From a checkpoint of a small mixture-of-experts model trained on Wikipedia.
Size: 12 layers, width 128, 36.2M parameters.
Experts: 256 experts in each of 11 layers, 6 picks a token.
Training: a variant of SOAP for the experts, 636M tokens, 4852 steps.
Below are experts of layer 4 (counted from 0) of a mixture-of-experts language model. Rows are named router (the router's row for the expert), gate (a neuron's input weights, with its number), up (a neuron's input weights, with its number) and show model dimensions 0-127. Each number is 128 + 24 x the weight over its row's rms, rounded and kept within 0 to 255. Numbers have three digits each.
Before each expert's rows: a language model's description of what the expert responds to. This comes from a sample of Wikipedia text that the model never trained on.

# expert 0
Word-final suffix pieces. Closing pieces of longer words, often place names or table entries, such as Sacra-ment-o, campa-ign, Profess-or, depart-ment.
router:133172112145108116139125142119142126130114128166142107155136063126134111102147099099145158149131142102122156133156125134123145134123097108134140163177098160154130126104108128128153090174152146097181115104146144124156061096167139135094159092106157111113117156134183121102134123115149147150129152178115144168178129122128124106101111141142101132092124108135135132087101151139097150127117
gate1:155083191124162128098138108127147142117157155124147101138109093116115128119170128155130145133134150120090139115071125133135168145126122131143107140129155086125149130163125084120159124109135110104121102080124116108115124099203134162116114115114127143125128131095139138077115142164116089144150127081069146130125150110128128107098109084084100144134145107096100111135148150113118144099131
up1:111137097118115180129099129111100086130169120140113137125087184170138153160086058124117101124135119134109166165174147144125113068143098140098175097090106158121083118078107150120116102139122127127104154158114125106141122145120115174145116103109120116164159135117112131140126126124146136126137105154096099096114136140136157142125123129114159134134141117121108127155124138137083088136128
gate2:081099145118121166146113112147128155150102132134130152107150163106105120107149101142116114114104133145151150156147139113148142135106141153104094087134141146117055141180137161161072137154116146125131154127124136133129133124107125103114137182123142169136149126090140141121097132119133121153118094145127103125090100129135102070131161131118168132089155183120105168126108148126106165075124
up2:114107146102131130118141117143151169142111110097156116151135115119102163104122157117129116105092168090159114121079127086148164095141122128131134121111152157126059130145150139139131127125146126099112124172089152098136131142131126141162069141098127147184143137130123103136110147147143106120081119113156134146105097132152113116140073078114157135123173125127092134169124130124125152189139
gate3:144134117125141166142114133134105116138105180144101114110131141137132123139109111113151123146126115106160069138101104133119127067097082130117148085145134145099117131119151176148134137136126132140122169105218193181124130132174144123111087131098121123130133136135169144127137132095109115086149111087127125126144114130110127127078128113148098160118153120164091151132091125137125144121125
up3:184086127112160129089140121116105156138159094124136092146127127113106126118107131130114171112098110137146210112093188163141126138131139161109146096150149143136141114112130121119137125144169124170114138155124138112132126181090150145119138128095116111105127119146098103140110116170115145134091133136159123105107134137175126148149112179122160089114156105119157101112173141130136099145156

# expert 6
Mid-word fragments, sports. Inner fragments of names and words such as Gy-ll-enhaal, Play-off-s, Color-ad-o, plus whole words like end, all, Gold.
router:085123168128128096095159138157154163119124141080106131147153120103127108123162142118126156101111104116138100119120152118107093142124099107124156093150106116120122104141126109082148122129098140157165136124117113130143103129152094114161172131111113165144117136108141099114130160119125110150086100130157135147137130087133094136164165107130113143113073114110096149146086123154155113209080
gate0:126132124118128136138086150119152134079068162128113155131132126133172098094163119132125132151138075173192110126163121142143168177155127124104149140118141100101189137184133135128190157117132148106113141165127106084126147140150098140147131131149162134144131150144127159119105146094103124146118132131113148104111129083133104139165090115140150118144140110124127126149117145160146107124152
up0:137111113128080106120157127106164099130120097091131121126118156139105113161128145127132127137135081096148075148161098115148094146128152144095112113081100125103110133126185086145072092126136123142115154144142123161155126115167190144110145137130129103105134169086115157105115163150148120094152143117118126108155096126121144133161176123081125143123114111109115131140103172117131138098110
gate1:134144099125123133150107108091112111157154167107133103126135154107169129116146137145140092140155127176087142110154096123107113133185141115163130100133088111112098152170102122144151128059134086128138147156140141095159133201120129135126175147123109118126172140099102137105116120131115163136108113084138146101124129101152117104124141132141143125175122120110145110147176121112177130127142
up1:168125122114099080121132157138112150126142159157149120122128107120197121102132116159116129092144144114137134115147126115157065103150153099132143141105077173137120102138126156116097120155114065064091096082136159133143141113132141120100135131145139141134154121133116119143131139139136181135109121158116127123143147134135070126072131134125130088109138119158137136099126145132146119087171
gate2:102067130132151167105134129114133135138104128107136107142138112141130127121150130169107068101107120104125131115147112094092147142097118102155157117139077139151074137099164177141153141098148149128124117087134201142115140164082107146109104101155083121099153123120116103140114097136145141116129136133155140107098101109132131109112112143141142104122155136148143151126129082128070114112162
up2:133137114141129126147144102144125124150162112125104097125111108107125120142112138121139130160137166146123148145147085098098123116124127137104145101096142111147134108131146158144158167118099110170164041095114123078167138156150180143196123104120136104142132088118100135163129148112139095162136124123081112104133119127101125125101150124104145096133110127165111147160140080103155101096117

# expert 40
Place and facility nouns. Nouns describing places or facilities (area, located, station, district, building, school), plus suffixes like -ment, -al, -ations.
router:092076127124109116112150145165140150124101113128099159096131119109153097049123143159128143122121121129112169158172150168122089087082124120140137172110103143119093094166110127097126108153131110165122117138080146164139097128124132139135144136126092146099175143168138140095140099145125141137156115129131106121157170089144135085124142121154120133103104107089130144113126121136130143159124
gate0:110160094140140168127121106126157126126131130102132104159102112120151158144178156153136173195179116115135120137110178170125128098102124128141158129160115102141109112152159120108069115112143126088125114159108119131114120110149101117124101116173157087096120116140146132151136174168091137131123112068138107118114100088142099150118108111127135117116129124128127127104103160110105085108117
up0:142072129107168148163133126130146112104132104136154111136085110109134083126106086161074103098134094146158111138111085082118121107132135129148065096154138106116144126111114155121136119141191125073144157104161116125108140181135104128149176153103142145139136145118099113125110138119096134117107137086095112128112127141139104160156122120139142124148148133112095102165100117119151145136106
gate1:144147106105130120183103116150145106148118096101132113163134125138158152127132100128129085127144144129144138129131128107164149131148138092128166089121130147098135111135143123179119147109121107078116134114121125103127133137069145112127114088164133111170114137142104136091135177113122132100170166125134108067108123139145090150102105161101149089105171098139158125153112136088093164087140
up1:155139183090125140127127113122157138112160087137146107104117122151134113163148114098184123073129105162167130154148136116122101153140148172125132118125142181135086113190152134118124102157136139179121079117127090131107134126128118161146122144100113116128115130103147112154105095157174100121152146152148139117096132116127093099128083109110110164114121111103135186142130121144137134112140
gate2:100131142134100132092150161122123125073131143138130132111130147124146165099080134111144098158149137133130123149168143131165115071133123129109143131115128129120107129126192119151119082089088121126124136160141096095125166096109117064151152103133148142136162128165097155111192099118073122108107130126099097092145140117117121116142126117115159114149126108130136127136179166137134125099102
up2:131132090141157123109121143141129147173118131148169118117120116122120103139167146095117145101112145122107151115116156117096125179168112116129093147119119090133146129126130112134105135129158082160126149118128111131172103165152154141144164182122126126112141148069133137128100140117198164105164132108190150113139082168147155114141153143109084120140174127132148133087112124123114095133131

# expert 35
Name-internal pieces. Pieces early in proper names after a capital initial, such as And-er-son, D-age-stan, D-y-ke, Sa-man-tha, plus periods and single letters.
router:092130124130104101121106132164134107130166144138106111090104122109155144153122104096115137113150132091139130145138106071110087127119099119139161127143106148128108138153167128156136116108113130144094098107180170165061128124114118142149146130156111118128129123134092139131076099118101112133124105118107158160128076113063152137145148134099153101172146145114121128142164112157134113176158
gate0:141102107138108117155137150171132161103130172126130081122124144116096129142123137099118098141156098153152136117132089123111122134120119140085133161126120099121123143139111122116132097093120120153096119127139150129065137136113188053144139145152116069170128173117131119119123130106102172098121161147071110161148098113122129140131125149114140076131135135121136156144081153132117116143170
up0:126147143121132104136097122114114121148133129108094116099162124117144158122110106144150151144093165073189125140116140124105157169135131134136131083170078151121115133108155144098133164070121136147102167136088099123139107154108097115118124115129118115118122133073149100124112061127138140124134101125146125067151141115143108132123140145181123114144137158135101093131158093109102169128141
gate1:160102147126136165099141132110145067118127127131137126134174174086109129174140109139109130107118132149108096101059162129138108082091102138101113149112144121131135126127120137085130116124126117143117133075123115152113151133145140137130139117201102118107079128157123079120123119153141119147153191121127084150114155113134123129086150162147144134107105128141128113108145163154097112105128
up1:129134092127106128116109125165134137146127156111110108121124090094209151137102167132105107145158145112173122118114152102129110139135134110162133141093124123173114121084148155139118106086129148106095203155147137112102108118129087153150101120123156090087137122136143147121098162132120116131144133140104153140139119138106139154131129098141118134161123194120132089111105118127063147126118
gate2:143150138126090157170124110127151178119135126097109126136082131144147072178155076102140151098135137123109105116154128097117111158075119107141129097112099131110158129138147093098133174119151109151134115070085119154108134098097153116145126112141111128163091127143110095149138115107157127135146148116145137103117158110133099113141077135106111147117148134141109131083102098138091123154095
up2:064110131126116135107143140112152140069102138177118132149164077141130117141105091114141100135089093150132140100090121110096161145144120150142135136132117098110088093103094118095122087117138090151139134170125137124126127091126141101062095131143095154142128123104175120140119117128133140136077119123139134110118148104112170141117099138113120139134084114150082083144149120118144155129138

# expert 12
Latinate verb stems. Stems and endings of abstract verbs and nouns, such as trans-mit-ted, displeas-ure, Reven-ue, require, describe, allow.
router:083133103093102088194170125110168097137105111120121112164130170129134136106080137144122138110102163105116120137137101091145128072132119120115135118094118125157122113115105137129133094126153159129178118113127115123165086151121156114112117132114145134102095074128122113128141096104173121111148088150105105142134088167112096124115126128159081115114134112136152106125154096129095100109103
gate0:147140136153141164136127124147104162155124134188167096121116122160090068150130157162098142141110138126098131126133113108098087138117139100130084143137134144164140124135178135150147133143089135177136129090144154174132126141114124160139118129127100115132139159137068138128123100124130115100087139122099084120094141167156141127152084163097149160128092142130105113117151117127096098163138
up0:126139147153125134149121126111138172099105134151159163125117131108125051142145112112108105174201130140146148117126147122136126146148118105157137171134116147131111127163153155131090127143143140158105120107202141111127173108155139111156126147141055119125156105137144138156118136124152132146098156155140140140124168134113130125107136132108187141123129164138158126088152155110157094135131
gate1:135139121155163114115121117102104140077142074083148153108152130129117118123118146117128128135153105147139114136119117127159136128124118163132108082188068105153167122120128069202133142178128106135129136160123150080135151095134120132103140116112107147116165132103123096127142164092124157126098119134150124088094144146163148118126096128114158109156086151103153136142107123109140111136146
up1:149115131142124092133122116080097131132133112152125136104155148165090106126127119121078117100176128133142165156142119126091118144119152170124167125141146117081147129149136098199132170161111113108111120108110141106116156089164158138116162168174170145159150122109120127156152144153142125113125114109128138145133147085127127135131128144091191094148075135145140118105165140128138140125122
gate2:136151145137102128140091103153119046119107129172126088110152106154108152140095160094146155125132133153124136153143141126164124119141117138081105103176126157113148131140148156128118126105127117139129116097100142097152168141119132087084128149130141122125169144165101132159137118122156153128099166160146194133141122131113139152131135169099123132122103129146185151086099108116103151124156
up2:146080134108147178121117082101107139137110159172144147135128113134144114116126107203156113111082087141121149125086148132118109104096136129161127136121167144104130125161131144119163147105135087138109134144127134122110145126146093167118100110128138154153106117122152144118134117181117112099131137139148124114095117127114136110172120136122169142143158055117124128163168119118156190157133

# expert 23
ar piece, common nouns. The piece ar inside words like reappear, scholar, Appearances, quarrelled, plus common words such as show, village, former, host, played.
router:117162156092074143149140130103082177114094128156176139140144124138098105127192148136143127135099086182103100156135135157149149123122149121152147164100121157152120133155097103138120167159121082147115142144096100116159135150157089111113115118130134122108136118141146130132128121109152136126138083156111095166089120112109162140172088124122174140140138160128119139115146120143104101128139
gate0:116096135127158107112117115142148120158102141111129080168155132138118128078151172179112146132135096142123125117106140120135135132129184162158095140175117080133099089132106136106133116135136063109109129163126185142092129130108088169160176152125107107123127092097132149147132111126079145160129144100123113102155133104154103116123129142118127104134154148108111143160141098137099122148142
up0:108118146104146096131135148135106142106128100123163123185142140128125125173119124176125151079120125141127141150140130127102132121124128073121115132180117098168130112103153117041092100130146160094169088103122139107122098120107130112086115142119112126125149170086141115095171129125115122157132139131121103130108138124139081114107122081136109099139142140083147121080135120096125146135102
gate1:124117174163108117173148105108157129107131096147116140126149129163080125149120143111125115122070080151100138151141189113135136131074151119142085152126186146134132134160108099112139152112100130121129093154142126144157130138134130091093102138143121120097116131185114150113138098147145139086079128149138122161143123101119090099135146112142114143132155134108139120149079104153092145144150
up1:129132125112149113123144125133124157109086156121148122127106126127125088133122146144114140116138161121116124151094090116146120153124174126144139147104098126105123154116140161115118089138134133146130077127119142108106089097166151150140101139120130134128119119091133081126200184146105116125118135064155117127105106110146113096123087124096128112076057133112078188113132156129149136116106
gate2:129104136150126130101101138109108106069160102105138129103106116153139116103126125077136093143098091104149125111107160043110138112111127117120164092112195122096157128093164120176101133107096125108120113130143156102130122111103163126104134132154126182110111088129138152129125139125130127164129140112147168102141118104120128133137147163132093138171134144145138102130136139135159160134086
up2:117122147103129124138125104100093083097133114091152113106071129141142116106137126110135097152139115129162134115054118152144147128129130142128125112147118088154179145068138133146125113150142150156155135120116087129121052111105128138107112156112135112089142128140117156139128170127122127155092171104141125087139124086122113110141159126143121154179151139070139152129131128119116166096116

# expert 44
Second syllable in names. A word's second piece after an opening consonant, often in names or foreign words, such as ra in Schraenen, or in sorrel, ho in should.
router:130124109144150094106144125164134117102101138121144111168097063097138141121115110084154134122121119119175139080089157077104134113149108137135142139127126145139108134098152145121102118100141104091123117124125176122098148090135112168117126116124117119110089134112139126121086166080131138191115145132135130111143114123094106141113108089114118158161139122164130099122151071124094167169119
gate1:117117156127110156126147145131128106100110094173097118124109117122164142157160108133118151125148167127110080147165133172141128154109092116154112095132114157100101150144151122161129133137114132085078107151110123099160102103134122143121105106130107155134124132143129127078161129146096149145127094100124125158086139176173127116108133129123154144122168108122104171153099118120151211125109
up1:148116114113144126123082129159154101079122104142089118107124108100190124176150105161135150157141157106099091112158148155147109156128123161102144165140138132114111115138162108170130165144152177074092137153132101112148119169143111123147132138178119164130120149141141151114110128133091120095141077132148131162148108162143118130130170128146140108130127146139147112157112158140118169141107
gate2:103103164139136140147155123121124187140098130184135160137102106090124096132111116163142157129129135138126123155131103125144145127123125158090093104101117124164096134135087120098131097136131118104121102113115097151095119145141122101082088125129106072118091117125092108111130148128165099158120089178114097095140140154163097099175170085120143121122134131108145153109134152114121101101149
up2:102116139162127127156120116115147094161135110117117160092097132093153152086091154182147120166155109107116180121120113138132103160129134169124108134069100104118108138169085102109119116125156093124097104167125109154133119161088117113125128113130137127122113149121103113122146139137102077097106124151173135117154148117121086130135132109092114137152135134088113147153143188131123084137139
gate3:115113076115180130130141134143092142092139098115123157109138164149103133143129139121140133156128123131123102102135164116143185148099106105154134117179146145136113158112125147170069115089094106133149115140123142066124127119129132109140086087119121143181134097131097156135135136113135155128118132132099116105131161124150150173139102111131171105147105142085105111176141110128173103149114
up3:109157143093134175135079102136120116118142150086161118116112109131148081122150142126141142158123156178116124079130140129117165118167106120132118129080073094151119168091110123149132112101084155130161150116124121126119166147182147150159116079134153149111133092161126116103135151128179104131162115155084091091141115129125104126146130125138134133144126108133130107144128118148112079119120